Below are experts of layer 3 (counted from 0) of a mixture-of-experts language model. Rows are named router (the router's row for the expert), gate (a neuron's input weights, with its number), up (a neuron's input weights, with its number), down (a neuron's output weights, with its number) and show model dimensions 192-383. Each number is 128 + 32 x the weight over its row's rms, rounded and kept within 0 to 255. Numbers have three digits each.
Before each expert's rows: a language model's description of what the expert responds to. This comes from a sample of Wikipedia text that the model never trained on.

# expert 6
Description: Mid-name letter pieces. Single letters and short fragments inside foreign or unusual proper names, often after a capital, like V-inn-y, Gh-aff-ari, Till-ab-éri, Bh, Th.
router:075181157174106089148093173085056104181130091146198093127105207102077165105195083095119154184083130117141166109126117156071133160075126128156145164107142070102082104108161169178128176161139172107182142098186135105143146124176096095134148136091061104100106195176130124155140101135112142173137106179188160121081139141167148105153101158115102156157103170108101090128143160179149166159101172164093136147122165144099161089105171141164152128150177164065098097137057145114117099103157107194072128153069079130119122081097107102146156148167090075103118146150120077085130119092163135137
gate1:132138135152175074180089165132140123142157154188163139165094126102135138074149079161112128161110168116158110127110146133046159141140184114136193159172114132101124134120132192171117102165179145117193126162173091067155134129164101164121104106062151138132134218152150129127140154061098130125119122135128139120121126129102162084182070164119102201144031165147145103127080215187122098119093143151122144165122131148124134149114131129148099104072148088134137115140141115096159105096143110141054118162083060190108145130113104140131132120178130054099141154097113143116104173134095131129
up1:099116120124161092113140097124160090098105151110121063142147098120127133151145123166138109164142101119106140148120123168117124095107109106133075138151090108123101141142108149149152209166144146137163112161133131147070048105098103149121107119156062087190177103081179074121197100171093113114134179125185214118145143147108161149116202138154135106094170106112126121165116117143154113138134108175142089102160087105093165166121169132137099182138154167157123168139114085135194116169127126099012120104113146072132112126113159179133105138165164071163159165168117165141077114139130104124
down1:136120169094115131101092122172169116089141189150120090133071103114089184155167110179125044129163140112111063165105107136126104125090138093119073163136128093150098099161168161162167140150140123124150193128104121077097117087173110139114125119125154163144168137154174135167086110135162167172139221149143138177067128165151113161136157139139104071143161123124121140129111129156140095117170117159153160171126166143120080154138164160110122177143147163096152132217137161127143117138085077096049144134102160132091137141158094132115142095092087120122166120136146168170133109145172110163
gate2:155165126139102079135148096159105113135121113170135157141118087071095159188164196134066157141128163122145154101123145135116105109157128102093118052134123134109158129157161146175185140204214113131137228133134102145034132136083077080087162134137131116155087151121136098132213130182153105130114105143115172180145130097114143099163151118119146134090129123081163091148100103138142133166061120146154089100138160143097172124125130146148125048107135119137159128147126138086161100161131118150092122138100117177178116059159152118183124102145143104133115133143110123108096177163098159116
up2:131144093156183157145134100118147113103117095123134113114147160114111110147160100145116081152085099155126174132144105187112157133111180107139157089086099145101113184116133132135117144177146146151173118148128149133147126144118162137143162113164143141177152191130155240143120122158115083100124149163160093107128161151124120140080181135123121121174178158181199122148163132181065094089145126154130107142149184107127169141134101129098080137152172163053109116189059086091143116174170186143070087112079157134149087126131145154131124090162136094088165082139118164123112086161138134111
down2:145137137195119138130140118107163123098080138121151132166140125119123085072069148035114129106132146170155109119142123091144225126183219017140104062129166129079104095162070132122115140116178098042122158180142142107135124141143137105075124088091158132144080141156134093167149120131110115117096144093088087160125138119116117130121122085116088162105088193105199200131113134123117150174150146145141054131087135138125121148150122131180108128093129174121125152125113104111113119180168152150150107094188117145105098142175113138115133076106134118093133142127160138114129088148134149131
gate3:120091095126065119148100118089104060127157133120178092181123132172155147053214148099128151214086142056159134119107141125124100128120131117099165131113170126082166139141134138129037126121125092165149105060123188128058155096128152093164151149070104104089132149150137126182127168134145133166145082135119071074072125127133137103147110104095124134126144126095091108178138146123127167208127131119131107107137143162129143112116171124116154108106151148082139087153183174169082112143122095138100150136176166045116162126121098138140156136169087136126103148119098116144132128157098134119
up3:172103126093124125157167111151184065069110155083144107128192143161127086132106156130178119142171115156108146148142098179152127111083158114099107089078166129140152171155107124102099126070157089186099108137136144160112083124100150123122137129136145183117174099089120140110120186133142091112095140084130141152130116117080076148163161073136096086098187115152109155161119087157159092108146076082143073077109079091189115162164124134095111164111087145137112154098148121104124139176117160117132110137094179171161081164152115155088089112099159122155137158136179152118111075189098093053
down3:128107108136185114076090139155119157124146076051152100146136139078074146144082148072123075116133130090160187101118123129062129153171098156174128095093139187086070123083165114095141132168085188099134144139130133162083143098107078044090161136079135095165164150114157118115109115147033109165131152155093080085148097122170144110117184135159120073124093123143085169117150100148197143186078097188118112144123130141128117058076151100158167064141144159089114119147159152156123130148081107144107085164121108184127164086103154149139179120152119121111042168153129109085153174164142114175
gate4:158144130078178096140138101109123104172113123139168121150163052171136124137132159090125104155104148149104090098111163150173132117085058225088156125082112120069123155070140126172105137148150111131143136092140169090141138139119118136120109113059071125157117135178098188136186176130107104140087151197120115090151130140139154097191163123089128114110134175167085119071172147153159116161112137114127069108162179126151163100120194070143162101119140167158129087137117130118062167143055147080127071203118137124168178184135107113188101157110089108084109153072094125131078083195092127098
up4:115113158127108149129152092102093110168105102128040149088111046127091115116063147101101137098132115118182151190119105127143116143201161136135105187083153147175166137137113109125129120079124139108121125147108103146092105183105127130116114115112137114184124119111171149088196122129154108152128138100157102154149103123109105132155125141127090144117122195096154154072096121135093138106094126100178161128126079147131133143159144187160110150120132155135128113037113105138167149093167115095142133083112116178145129138098128113178136095168151150083160112087089139200119082109158133127
down4:157141130127137172139130103132141132120233124155129116099148164117171073128097101152128165100111126114090124104122128098125071150213090115143097150057099082135130095083120079099181123116139117111153139161132123137138103107161163059104127130073156137123110067139147178098133157193159151139101133124152110189144170097076064096133113103172145124105156044152143140110123108083074151156155204138147073175133106137181098160160103197136159170102148158122074111088114115173121104091170152147169098171133142102108157138087118131101152148109124144101090149127126109147089148147139094117
gate5:076150115161205139175105189146111130148148139138123148105127214144122129135153140132094148172142126061120089150153148144178156153156145086105172133039149161146114128125114150135149116154131140114199134127102166071169149151130081115145113153087060102035092131094116128178118067133104118139160077205096037117131119144140163112104096125137120159172127035108071200123174140094090174137133154119111168185116127176076080149111124118118174112132094073078057122135113176087072143129115125134103097091157117140085161139130135140158128114127076137124109106143164119096110126130135124149
up5:198109120107169131133162083101127138117139155105161094079160107174137082128194045118110071118138086079075140118151106153135161158234128123147079159105101069095089147147111112099108101085136088144183096130119167119126106142154191123168163135175148136139131135089138103152074102087094116216138211168098107112143090185146138112111098093183110146119134120172106121163080120091102087139146170123123115181144133136121149126154074118178121105108115146089156124120158078128126157140137104162128131089174102091111146174067137117111130085060112089165137117067204123126092118218094106135
down5:139135149135121131237153160144101102180118123184140113063112120113126151137059125179127142140114187143127118119106154116150111145115150146135135120127121165136171157170134131144099071158160110136090139131117076142147162124148080108121068102097154158141062119133127153155139137115171135098049125088093148140127048131106098171188099123067161127130129112144127220137165131115128135139120076093141154076128156124125153145091151137091094124175194158144102101081142110144123081138110155127140178176065130077105089158162104135086137055109099160120172057116121081149120145113108148112
gate6:125136073183139078100110166117148117126165155099144160082073121095162203112113071140116140158115172126197142102134148172029098126130127156186135118151138082125085121086148153149133105162093117186137169130168092110132133085150161105122183160092140195112080096140133146170165146146073140151093098171164101109114110203115137106129065085074125156136151165121108152134147157105115132142211143179112112176126160141100125160115134118121145146161128178100153129107066184184074104144102066115095200083076092134129115080145120105198087075142105128145174141122134150050229155129134151118
up6:113193088173128112097196147174117150128138188069156103146099187198106138148152102149123129147149146175104161075107197159127102110119117142142148129104146203118108145096131138092160161131083133136129123152179085120192126098122123158157152152103086120134127086132050159109062147161102113128102154164252121110145140165066122117149128105103110083200120152109152138135175142131138154141140085166100096115139147087150131157124153161112167132094100107071085109153110112095075144122108178138121087117117123179118138136154139147151078133076117141166163151112193153116106123177061142114
down6:196123110088124138098126130116155135088121159101085113104156090116133120158090112172148155131131140101065086112141141061076143108112113133125077110134075135127145107110110063137096174141103054076089130146118106121136137127122143184123147104175247117169129172168100152166095168147134098108108113122147163131178111123132094140077101104145160139095125149118146075135081087083132101074160119144097143119126203081097119163132171067093133133167126102141213070114148101161078096165107129132122125153091144084037104143102118121142094123144107094078150060171148150121111137133112077167
gate7:097122107171129108156089177047127093160105182196112120102096111084164137159186076127097133161121109163158127114127148148118135136109118145150126123046108084130096120166122108131126122137103166103117122134180121170082083129134105137128110138088099091168131184158137123108115112139098107190127106184180101088123080142159145126058127117127154115151154188108161118114146119145160135124097181149117166138148150146089196153151098117137143122198139120125083120140097157177137171141101075156119159142153164111131137075130173128125134134121136108147113126190103158123127125144130133105
up7:145069083143136180096111154135097140117135185193127063081158124132148097140090120144136099138111085119032148156165085142143139121139136158082097153141120107106134159148131126092127097099158081076068101159131132147117071179109099160087106119114062166190156088124140131135103162143182097132111115113143060130159092111113106159046145059050120168097193092201114152128148089107169121111122103140113121096101147103136128117187049122080113154177123149167108152131131153110159185207160117093106181083114137103126112162156151114114093109116130130168136061145159123129143133142148129093
down7:154162186121104151106122150125147145094074178110131101167150077108115097139164143134058167106143109147147099072071097139180089079071092146119099133148134087153145170139155028128174174133185166093140142123151120066134150151120122182078142086188072156152142109164154148167125172094089093059141114133187160162089105180106134152143133122120084114163079143119118121117038134167139073107163133064149109110129042155103119089110092120171102115178135160160114109108128062167149069121083107217186165118079148115128134131099096100081164089133156168115103144180128115122139178166145104118
gate8:130099105135099154148149151123152100126147067081121164066123125129109142190110189122090118060092148150081142110155189149183091156128106132144110078153136128105155151075129203175160160151130108159117140114146184099103166123106085070123127135114145081118135093111152080135081084137077106174117087166146117104156123121076133118049100108059101101118140180130168077085203087148086140166190137153153150106100155169071144144143152157149114168146100178140133202101086120104112100114050147185125162085158165135139163098103156158120135152112151202111129171085129053146079154130154156109
up8:136104080173161143128167089115183122083124071053164117099108139136149138172005147105129072139132114136081220129153133130161076107115125162139147131109071165098157167135181135147116164165141109105127140165106178147158098163112076123150135160124139088203162084120132159154100137141112122141121120165144106185115100116116122105147144130097187134130169018139149094141146107162128126145128112154127051115105152127140150151175081129134090171169084168128102124146071180141167143184120164098063077122064137201120139153123182163141102108080127111149157112008134130121123153192123150109
down8:143119156110092082102081103156067120106142114118044085126117096208129076156150148168141149103129097079152087159109157128180173128151065140132138101109108161143166088084105130164088129141060158122107150136073092129141145104149113131181158075143126131081150110150132087116101114114134104141086154079072112118117160130094083138106116149120055134126142134131100090093081086153128079134131145157141164097104109179144112143239153142137168134198115101148125123147219135127091147097051135044083131137124165148151111158149121146124156119109133177121073110126118207129133050113140086152
gate9:082198122086104081132163164179160167212142109047176090127125152121076163140213172163130095105110152092153147123161163142099123109162132198147142158118183171112078123145158126147143175133152136139154129099187090102172114105120180116126124119138074159112107121099079117146157022150057091204159141140079068079118127107154116112113130163136124175179105154149147129152115110134155104143169153082099091136121106146129136110127097059176150124148116132139150161121107151126108105054151124182214096106179146113167152130124103137137166195082130089136122116113098132117166114103110133153
up9:163175106065141114087163070146141143099201174118136078103107138153099138120132114149132111090131104127151129120132127115156125135189141114076133116082128096114144141099129169167081125121148145143165159137127142116141118167132112149042134128147092188105162117114141082107134164124083110189165153070113183143111097149076112121082147069123100123120105157145153108119085092150095149100192138107166085160177183119169129132140127145175175171053162139132158161141168106130054166109203146091146102063139110183124094197174204194164161160128117155142153156127096119166094151120156135104
down9:127047131116137124134128154156114095149090108151100178143121142145057102148073202124102070156122166083149135152089130158133086139114170138133131101077112130120128125142116144167147163125154161108108110111127114101125161172132103117121141205059069139138127140132154105125113078121149073070124132105136120111176156212150133147139138147154075119084147176094148182171151109093131126149149108067124073138062119112134143093164165155056144151145146132133149098142145127125148144093072092144188133083185174143142151084124076120149056141120132149146106114145108158154102057092170079088
gate10:063152097103126120139063172097163109126138074158176100139188175126139121112125122106085100157164115067137049128132160150118125118120074172112139131156161117139060147092183085142145158153171120113093158155135141151098129104171132127122180132099121125090121141155137154132076200158133151077138106119197166092095151117137123105100133101115185123107076127170151113147168084147164149162099128141144098151127191144106097108132142141141127111170150109131141159176128156115110109142106147150049091178113129128094110202101171099206164119113125093045117173140123092113142155134156124107
up10:104223158141201140163133130095105159139084140177108141174113081168115145095107149181113157208137119157128116161120152132097143142127080118142145138116155204148118096140063095137139143101129115057147162120108089105073137042137147143134097133127139142176102144112133132139202086091105185125155173064130149174163145140161138148158150184178126167119113139098092175141111141098150117126119140113149156112128097112107096110172105174126142103146107076104122168075189092137155095168129113126174178171166127088111076093147092089142115108122124215119119091120134161117177078058121108124
down10:140121101178125103137135086108149081122136098145101158100111194052176126180151111069131095119075095154139147127161085095122105121132154067115126097150122165130109042108104125156129134099133111095123213123194172115086101139157098179098094107138123141129099101155158089113117078078125200119118132166135130127042180120164142122095116111098136079091163061131156183164115190115128114159079148139044092169128147121133131126130145080157161143154147172137164145099183070103100141112135093177119128119155127088149123153071141145160159086166117141152115115121092130104121187110151176111
gate11:152149111139115140175155101130109153096195135132114125149145140171083151091129124151148139101131167091149133060102178158167143145148148136084115152117100129084130136119091128117143135130085147143108097071137160136106153105107127102195159112079101132057138108170065135184115098144107108111152144125189150178068179184153119086184135179144150095106063101154072112118139149136050131149093124188071103100156146160137075114065176158109164066139139165132092062065118067115081134073153140130144128136143163165148094104146136108129124138155086058157130163181153106104131100134105162144
up11:130159162125079121055085100133099128105116128131104132156105094097180140113097139112118134120142130102180151178128105113083128135163097107122063113178135154138141083163071034118128033103136126089208132119058105142099102115158132103182137143151192170128104130093166095092136080137131153147093178080070167137123159133157135113178095108137144147128141122136150119168074145129149123134148134116137167152121067099050156103130078123173110144193090114117162151107142100149180074132134082117131114158178101131115128112116119116108156120099109129169096084144090115147186133082147098189
down11:108144090109113142102114182115115078171126124140150160136095107096156125091086114091115103217105121147165176074080119136140133218085099133174138186123090152119113125104161112175144118110149154112151072137159191116134135082146170110114128101143154160126157128185184119051144170057144154100141164144169128188098132155159157111103094114139105160075117155093170106199155166160120146169193151114090105132205155178116089118143148121176115139136180162143146089127189184143116132083128119100094103144151108128134175136100119170080137120160120160083200099139060141114130163151091098106
gate12:117151132123072067167105133084136126121146128115107165162133072110006144156157108106167153114130115121108104129100145099122075134146088155161127110101105147139064127070111108112108054134116170159169112097137133128135176120176099115131168151110149140080119186145106123186073051186100105216172102182096125143121157125150109080103119093110121101193107156153127087077134096127088136190088157132101126142117143143140165129145143149116132143116146136106156144130104184143102119087161112158141182158130124102139145131189151106210124143131139096121109180150142108083131147177078145157
up12:111089051161111121136131121132175089128114131093050131121142088099079063163121145140131135111158082122119081143124121112148105095148156151108084154106059143093071176136079125092102103108136063170130095152110144158110095170106167162077148133142138092175156099112143135089102093119149081128140107139128100153150114101075127152115148075184142129125165106185147188151082078103135069114161113100116112093121118103152165180193089136056135179093084196166157126103113130135162122134132161095074153076159173115150093160092123173121076077120166104160185108134184157112145124215087097103
down12:150161107084164112142118142131151176091190102148180070150119163140143130059126058105172126164097106019190100095142144118161164136077100091127140118151122127098123111124164159131083044137095084098140191147155102101179142102129114075159111161086172144098108146179158119072111149143147160116141146104127077121086178135119145116190124151107079116114062127087090138119174200142126126107147121150094188083137139087103079113110125150096112157122185116150095091070105152119082097084099141114122114174120173099049129170124122151100105162103102119152146166080073113159146169100187139150
gate13:126120140102114113127075169113122109126173089150149097194145156169129181127190119126116179104052121112149091104098123157086170104125080089104144177099148115133116168116164127126094138132137176137099136098138128058133110115173070118182128112111078079093147163149165145173134130127140142105122142159158168066071142164158136091207122099070131141114069152104158140136110209117126169146147109177100151109147135149135110133096211110133124127162129160116135108144170134098044102084107101128041156112125093142106160120153121131137129144255098086118127167156156142135135073077134136144
up13:087085157150181119153107184075092137179153152201145107140134120103164119099118060120102150118136162123172128100075158092124122155115103104110160115108146122132101097116145093114157101124079127055131117083138166146176126063168087115133178068067062142168112128169100179146103096149107168147116057142134064147127148132139145134140107161120121142087126158120145073086186108120165158149111152144108136178109142153159141096088083113177176095078190103117063206140093170173078140089128104112172062107194115112095142156117147091156154171169122149124120164118117094101071146118182142151
down13:109139165100121085103130088047115089096131096086085121113116145166121148109111123122118154081126087104093177122182105111078129119133115116114108092075082112130129188112155138113119175190111177084132160111109119115107057154117101205140098136104122149166069159109081075169161101108160044122090110088129138157107115183149122151153136096099127116103121147100089122090100136108160109129111082126129095126064117142172039081111147123135143182088101121165123100112116085082067112126098180154146080102076106125071169144121128123174115209156124124127157157134123133116145115143110137130
gate14:103121096192070112188098118174091129139101112168130153172138198139097157154146138092158165148081137105103158119111112053107135150117112149131124197133147080107136110124171146215108126138138210146144194091108109122160133210130111125112156082092100142117102157138139132161102176144076121146118123143046111113107114165151111119172144168143140132084129110126193118109145158090096154180092135133127098137128152168094132127093137125129133119124157165100136153089075156112120084105160113152121135176075119096120131107145109097175150181188132076102095152112120120120155170139152156157
up14:112176130160134152114109146094131184128171104134196088149079166099089168112134106084077142153082165097154140108078136142112141126083147124123127159141095164120110102138105094111134153149080148117147145069159151096177129044149139064163166106080099112103093125160125207171161101156111174134170067159201087126072151094169106100175084189082145123167156153117066068136139115148132135114122154170090145131126208139117200078064146125154145118127155113071083095140066109165110083151124155132130082091153121132108154146131068071130106156116082074134137133146087108087149150111140165164
down14:113128103112101162159120087188093121108123112119128142087099117049131127164129090132168111097126103139160103149193127105155174137108150131105140157102142092130131153172142135077107109137156131151141087121101084152161126167119128149100120083189215127126106067082181127126100193099170126131087196108081101125139113088110049167159171080119149115090128132166104165088138173083150133170166062099144058129156148184147171154177140127099096097102157122129153127084124136125111105081157158090207127114117097127185099142111126109143024092156168115140194173104181108127067128105087160122
gate15:112246135122153139095091183143079094115134129111175117193127232122129130162150178119127128202083116176099081129128141131144128127083146102069200151171201142124088109098121125128119139139126163151147106081163171127169193138141152127118114096103119140042104114144119140116071146151088151121058103183200094155136115151142138139126127097115149125150144149135117127170184094121136197110076133132145168142146135117116166115037201106163144056227161157070152123189058126139097140114096112140118103106075097144121146112139091125169134149127103117111118177112146080129121110136149155144
up15:101145096170154108161095131072109106052152138121156126166113080160136170090117103156129185144154129107140176109115105130180074194072067132133144119196090110079215140133157119131176116176123174082087137114088165098103118090161088107176110125126148082149117128168135141089130123123104163087114127110109237100093167109140134119148155134177154179101090122122115109138119158112109142165049102165124103139118140140089153100131070166127102153130084090143071061116160097156117102157077096109106102182142106093076127103127104112131123135126125086127110146130154129100106175107117147092
down15:199116144125181219143104115120127169097165117139127116161074100109131106112078127147134166126125111145138193137134122140112139170119105164106162118073124114135146143156151127160136155171159132069094118113125154117083141070158123114178148094088168136144100175134137064146143128126083125059133117143076120139074142135122093132098085066108174135127114134159121135121107140145100136197108175144132126086131115093087160051181105163179147131146121166092137127124151136132129113114143142210092108090124085137135133103141089071121113177154096099132140127162098081076132158142146145074
gate16:048119104147106106120082152113131141139139137069150109114129131129115106127137093126125144152119124074131173116138133112147151190140103077163168152126176163088155134147058164120233127126102200128095174148139113134091138055135121093146115126096112172061095106139149110078107117125151171166133164120215173101105123152159160067075080164178133142103103161128144099107147153183090162154122098185150158115124118128125104122114098153152159071177147152107177111107100089167166099027202058163127104123137126129095108142113079095127119169091158146150120116168100078073179083098150143081
up16:057147106167115125169118167112084177170130120152131061127126154148152111154109077098122113136157122111123143118167127102137110120106197018101169222131134139194140151156114124077128137095135119130144140155136075107138069126111131133157137127091122127118117051124133130102092172098095129091146206114178101120136108109117128138136119153099106148119152147143132167125122132142127080109112119142144109141171162102197080117111127105127114118172110127104174119112104078156178055146181109086076068083128135123136139145165130148151144105143154094178194089138118132120143153117106109083
down16:133068128133071122117169107123171146070098113142129099049148141091151124074098161176107096172056127173144112095056104099086145174178110121146113130150176130161106132164139123187079090053186100156098104035146161138120127122166192185059153114131151166120131155136094116105134117140126170145104135097157139114079169112133127173064136111162150113131108123103202120141133149153161138160067104146125160065148131145104151111108130155148121146111143129138086110132126194113141116160104075110171137129128131136130147144085082155124106161099129122181130093060121157122183142088169129196
gate17:080164107175141145104170109081112173138134100171193166113164125187082166156170104121099122157073096075106121139088142118147140138154112136085150132075109175118096123108040051139132158152104113146167161111151117157114144118132101131168123121162119128090137177068116152167149107106094119097186184133125106112048137088113147098099191133211116085109100172130118126110156092153084146182121116128109098149163137170106116093095110121156189108097105097139174157155133142116112153080160105158123111114137116124108131103111103111121140161138116158110110152140128109098118115131079149119
up17:130099084115070099126164105142091129106129099154151160072183124185169095168207193142181124182081149164175120098153100199135175155154173112097132106206162136124169107139164195123110120117074158117135186125195093111157152124123136141135149100117140116066144160155114157139098106100145115131135112102126106108066103130143146109148126109092098206115105177214143155133121116101105108145151157102124098078104198153184166120124089088154118146123120127101167109123095109104099197152114131142128188111086151146167130107133134126107122152175088123118144079173130143140089149141097138128
down17:112158165167186138136109163157086062150119104080191156090081087111103163112118151125138059168094063134118185161167146106124128145094127180120117126147133162121096127101128114147079110082136133126123126120152138131140097105079104134123130198153123104095161135132127064140134080094127061152202125174156139133145119139105109166098112124125186096183153169103126186163132121114133141088121169098118105162090120124181137123131108151120079147163104195113115172100128153159170086135146113119100095122130180125134118073162077107146118080132150130188131114118133144121176143152050115130
gate18:061154137144144046097132136063105089128107159128147087161107135150131119125089118141114107116137106167094171153101118178183132143141124128078120122059135154113119099136121128145137170116156187118100074133123118099134136177166087118156175156104121073162119200133098118102106111159111147122150139110160145167077112177137191136164138138082113162126074122103099143106087128148134105124065114148138101158139112135123079177136158134136129073087089125087114162169107102125095127155094114117074045101115081114136098120090109127214136156178092073094141126125079132099156105118098135095
up18:172091136061177171175141162125129146094127102109143182149109032150138151144116152112113139143148162168153129113111142115116149138081109107190181086146143130162140118128164040129120055131104051094141114125112137103084138089078140117077202135217139114191147145148133171086124194148148103153103099119134060106080087123112128190110154129128118125117176178139102118175135095165150143105139136121107138145149126118108171111172092087125142117166118132161079097111120159177135118126097099126167186148131104182106110116181122113072104089107100192165080117057125116114183131124142164134
down18:124110136119133131182144164091142172145154109160130130114106106142082157120130167105152124168169133102124138149213087159079140143164093143134140056159066074152149113073107090178148143117085136121187135135157154170155116137121123099101117144096096138122103134156097140143077126144079068092160089174136111144149132111142131133111124144221139099121124136106129111126108202150131163194157150113121092103121168178127127083125151150124127160116114105244166124116139137133056091177164067140114158104116080131126117074142132122134091151124138132134072162072160189111113144136167107123
gate19:075143115186151079087140128099107117161127158139153044203102125131129130128185147083163142142127103146073132153104127118133160169128120166127159126104129148107171147081107171129159180143120186161125081154128167117147086091167141097144160111097055106106114133069087105101143094122160122142138130164186117138105193143110158136172109169117151106172121100124092145135150220171182155114087139146104140148160142108126181128113122203119167083128109109107089187155073093129086105167155135133112102113093118109138143081140130132175122184115096137084155134142122114081153149185092142114
up19:158095198144123136018157067084159133132135194099091083096116126050113093139191101145152142152108098100102113152134080132150143131119166175094137135079105043163043122188051122111081113105165150146099048134099130201033089106112137121162147027095097119118141141101139090125070111120142104097176150141142178150147072120142094117129108101169135084126118152174083128148068139119130109105176141149098139105148082115133145118137100196126156132159133171095140148115117025095140115143128193164082087191087198103111139150105142142116145079125140103110178150131099161148111073156118158112
down19:100076159140163132114091103126154129111151154117073119141158118135104061157094129087166153108119125144132184111106113164169153110112142128144172155109137081080166133105100166111178128089110140114129050119109163149164091118096159163156048140100101083158157147094153139123137116099122188188194090145115119077164090106112097143131206157075099147106170098192178112099119114098137080173079165115112136115160100112059165199167137174133139136159159110170069085157129183202142140139131097071154154180158125122136145196142117146062170114139168137132131099178135152137121085117144158095
gate20:084204147108166154208140181114110116175105087110141118175142149141104092186148150142116136140070075125109063122119115088121187139074114067130148174083132119144125140109125108113155117142138164114156227134159129077181162122109103138160123158169156123107132196102103110146170165093100104106165104146096153101071136097152150118105161140106121156206093174130100105135149144180134166123152165094146150138063188145134156113118132028132112107193105152115160100139159149118089100074118105149094180109079136167142122140142128155135126148177156137127103162125153127080116133120104185128
up20:127065094108159147188126121133118127130121083126139199127115143168127105117128129136115062149088189102104139166133161145094190081135162122131128212156156065103164149110113113139067125135134150119113117163228112141132137152131122122093103136115150108111138132123174124125125121105113081119108186112164109083146090125115151070137158142144179159095099147151151119128153111203135096095107128124151110129076132100128127133142149047117122107144140085105212101113139140156155138164098098083098203094038123185176147117140160148156136128194138111140149131118144171123129098128092134094
down20:110091177125096205140142127088162078130168134136165138035127090110153105149130071106082105120121140128138104129134081133137182131121209090078133148063109072107156121119156106098086121113112115191101172136135142125141127131117121151099091124130159114115080125059133152117138092155165111072131184101102121156131139187170168100119116124144104113106181152102113122114114145104124090149107146092079128181119074141199078177123128137147172134053067136153149119118154136219127110136164165163166148158161114179108119138186150105053153084141126135139105170103150148095052164171132086075
gate21:089147093125129128143136132123119079185127130183145097075082132133054173190153124092141165146100147104090148133122095117039145121120174164136154116170141144127113052108173136177141158158143185115167148113072129132078148098133052151188121101123120144141128205106107110100155178151095139177187107156140160073080135127118163039150123134165154137128120158079138089161122161127144176186153162161097118107091169163117140152122134157114093119142145153129155116119132187145153099122178147147134164104120126117133189076150097089138152122179062074097125122098070130127102153117137186127
up21:121127062173154191158150118151147095107058189119169130099156138121053120179130161141175111185126119145078153170180084130105113105122158145126098103160088180111162147128139180091136153127075150179140149172074107153084123114108147142125110110128140125139160138097120115113134137130123087104126174130174157070145093155119110122145185135170145128118188100155115150158139125133157081130128080117119071103083108107153166194193066149059108186118079161163087108138158143124150125179159191109088129116087178147152111119101115154126079087132139057154123130142151145134158094165107098071
down21:108139122112096136124068135104172075098146103141116189126167123214122178122122135107143142163104113108173145121143142189028156175143098110164141158128117131063120104136140122204123077151109159156136144152141142095145085057170076112163124168113155083130095163082125145147073129076123090130145155088144084181103175090165119165117118135124142126026111113079080138127155123160165127116074134153145134128090091182117105133086165115206113084134118175121197132136147109107096143136102058113083090117144076125117132102175077170214118137139112116118130101110116094117213085120106099145
gate22:108182128152106082145148119169143143161119185165168101091090111125067130155145068148111179150144155176147169136094124091084172165141133206118127139061165138107068148147158157104149164154096174169141114094135122113102132119115115098123110107122057129134099117103126158125102101099144131103092124142119130125128106141145146073132126155102119114178120121137143098146085201100194169153139128145072092097071099119138139127120120146137138145111079153106105086129107149163133136155139126117145042129115082097066138122182105113170086147120092082092098143164149124061089206124152133113
up22:129111097085082181105154172142116128153108103119084185110040112153136134106150189075126160091115141111180202110157155149159126140122108085170107136128124159124137098152134103093089098102145128109121182075114083137191147141111081102120134132118165082106128080146074135093113188114161134184181069128146071156138116146132080116078090162119130129090123102074147123078168107162073178115123142123135166089130138165085082134069139165146111085171171137109139161114184147134140075099096160134126136095146139151162127093151108120146125147085136172109105142048060097194151115078104151145
down22:158119131159180154157077132112096126082178072161139163173155144157095137128140138113162158125166122128123104129096108154176081096129131160085140158125165139129131152115085144121143093128108133146091120139190126120078165143104148127167169083150062096083167144100137155151145118139106143131130076147120133184133089102148094107116149156079125149070106125126099096085130116191137127068141153119093122155158126158087096187151146138191170089200126196153132095069121120142141127087130083090095124130068082121135090151120082174117196088161133169101120127118095091092156141112080106104
gate23:164156176114175092148081134142167145187104116105169096119157228081092138151199132154121075185099157181139064114087120123098148107135079125110139150090184121112047115125102129135121166147160135172131135139193145120175120145134188115099118115120072167103114105138149126192157106122062106175113127165158106153136138150154130138119129160114113081137081106142125121141134137129097168149097112160103098123099127130132148094040159101175176061169160167082149177178100105116092115125096178157098140087109078159140135094132069138171105154107097134162111156184112166123164113106145147190
up23:146142127137047152126155108164129098168147121057159031103160147061136114122165112137105094160157124116071143137145131110119166110110139155158116097105094082104094147139084119126151147085127144148118129127160125114107109159096176171139145151177127166136145126077120140084152179129124079122080170091151248155169112126082130154142138065123092110128181219177176141137066139106128094098186126100140119103167105101135137158190141126157125159110108181105220109122098069089123134127110119192084123105083164151141118172065156150145110101053151069140148131109202079148082075131141123093
down23:094138105121137121205122167142127140104094143144089085176179146129119118185082124116087140111109120139134090161081095158160150162172150149087137114138140178085139149136073132112123063135124059170119092109076125169069094140115122057112070145162166179089094131161128119118169158126126092161154120174129138148173089087092157121116162141149173066177179172101163140134165123184126131131125053109110109106134138135114106172166141138116077134126061092135129094094138114114097169118105110107153174068128090102144118120143110164129072129129057119117083085148117142154172137120129104071
gate24:088106092135114151193145164114167127090124138133140137112143212171125110162161118107109156144099103139148119109132143091052084180206136078063101097129117118062113123114160192123174160148167106133123162129119172123162159136105134114125146145139103091085080158142124176175110066125122177099151119169147168040080102086127170088197096159124162082175147097128148110122121138134152105126165136137072116130146138137156103138105110096132092165121110176169090126125123109143131146092102160177127072055114088086105094113130169109142139149101118152130100134150130108115168173139087138104
up24:091101155051142124110150160124070127118140165169170136160084132189157138104130166154130163134123117097080095147121145137102111153104157112156115167180155115130159133129144059101188176111223190080089170121122132162086156088175109145148083186141115050117130147149111120145118174107108138150132086127184135170091162083121058106132146083160122101112127126072105115110096133129136147121129096136125129076181137118109108100089140106126086096176118106162160147056174074195154160171083168131158145124109150151114120121130132107092122131097159119166087175121157117167109166127114095166
down24:143116113181097147187084148140143092127086113109149189101154129132126133140113117121162146148155126152076113187139158131145115138087079203136093148140130186128139137134108158136130098124134114095167104123096129104079103081113130155188094094119148157126157105136112199069147116145125145065169112086146151137165112152145132120102174059118189109212112123128125238218108107124110161126193117119081076137091079150099139163104169106120174097107107111089125078120110133121174155144109128109093078164160140092123143121072109150146080087124117122126160192192158124107118126154121121170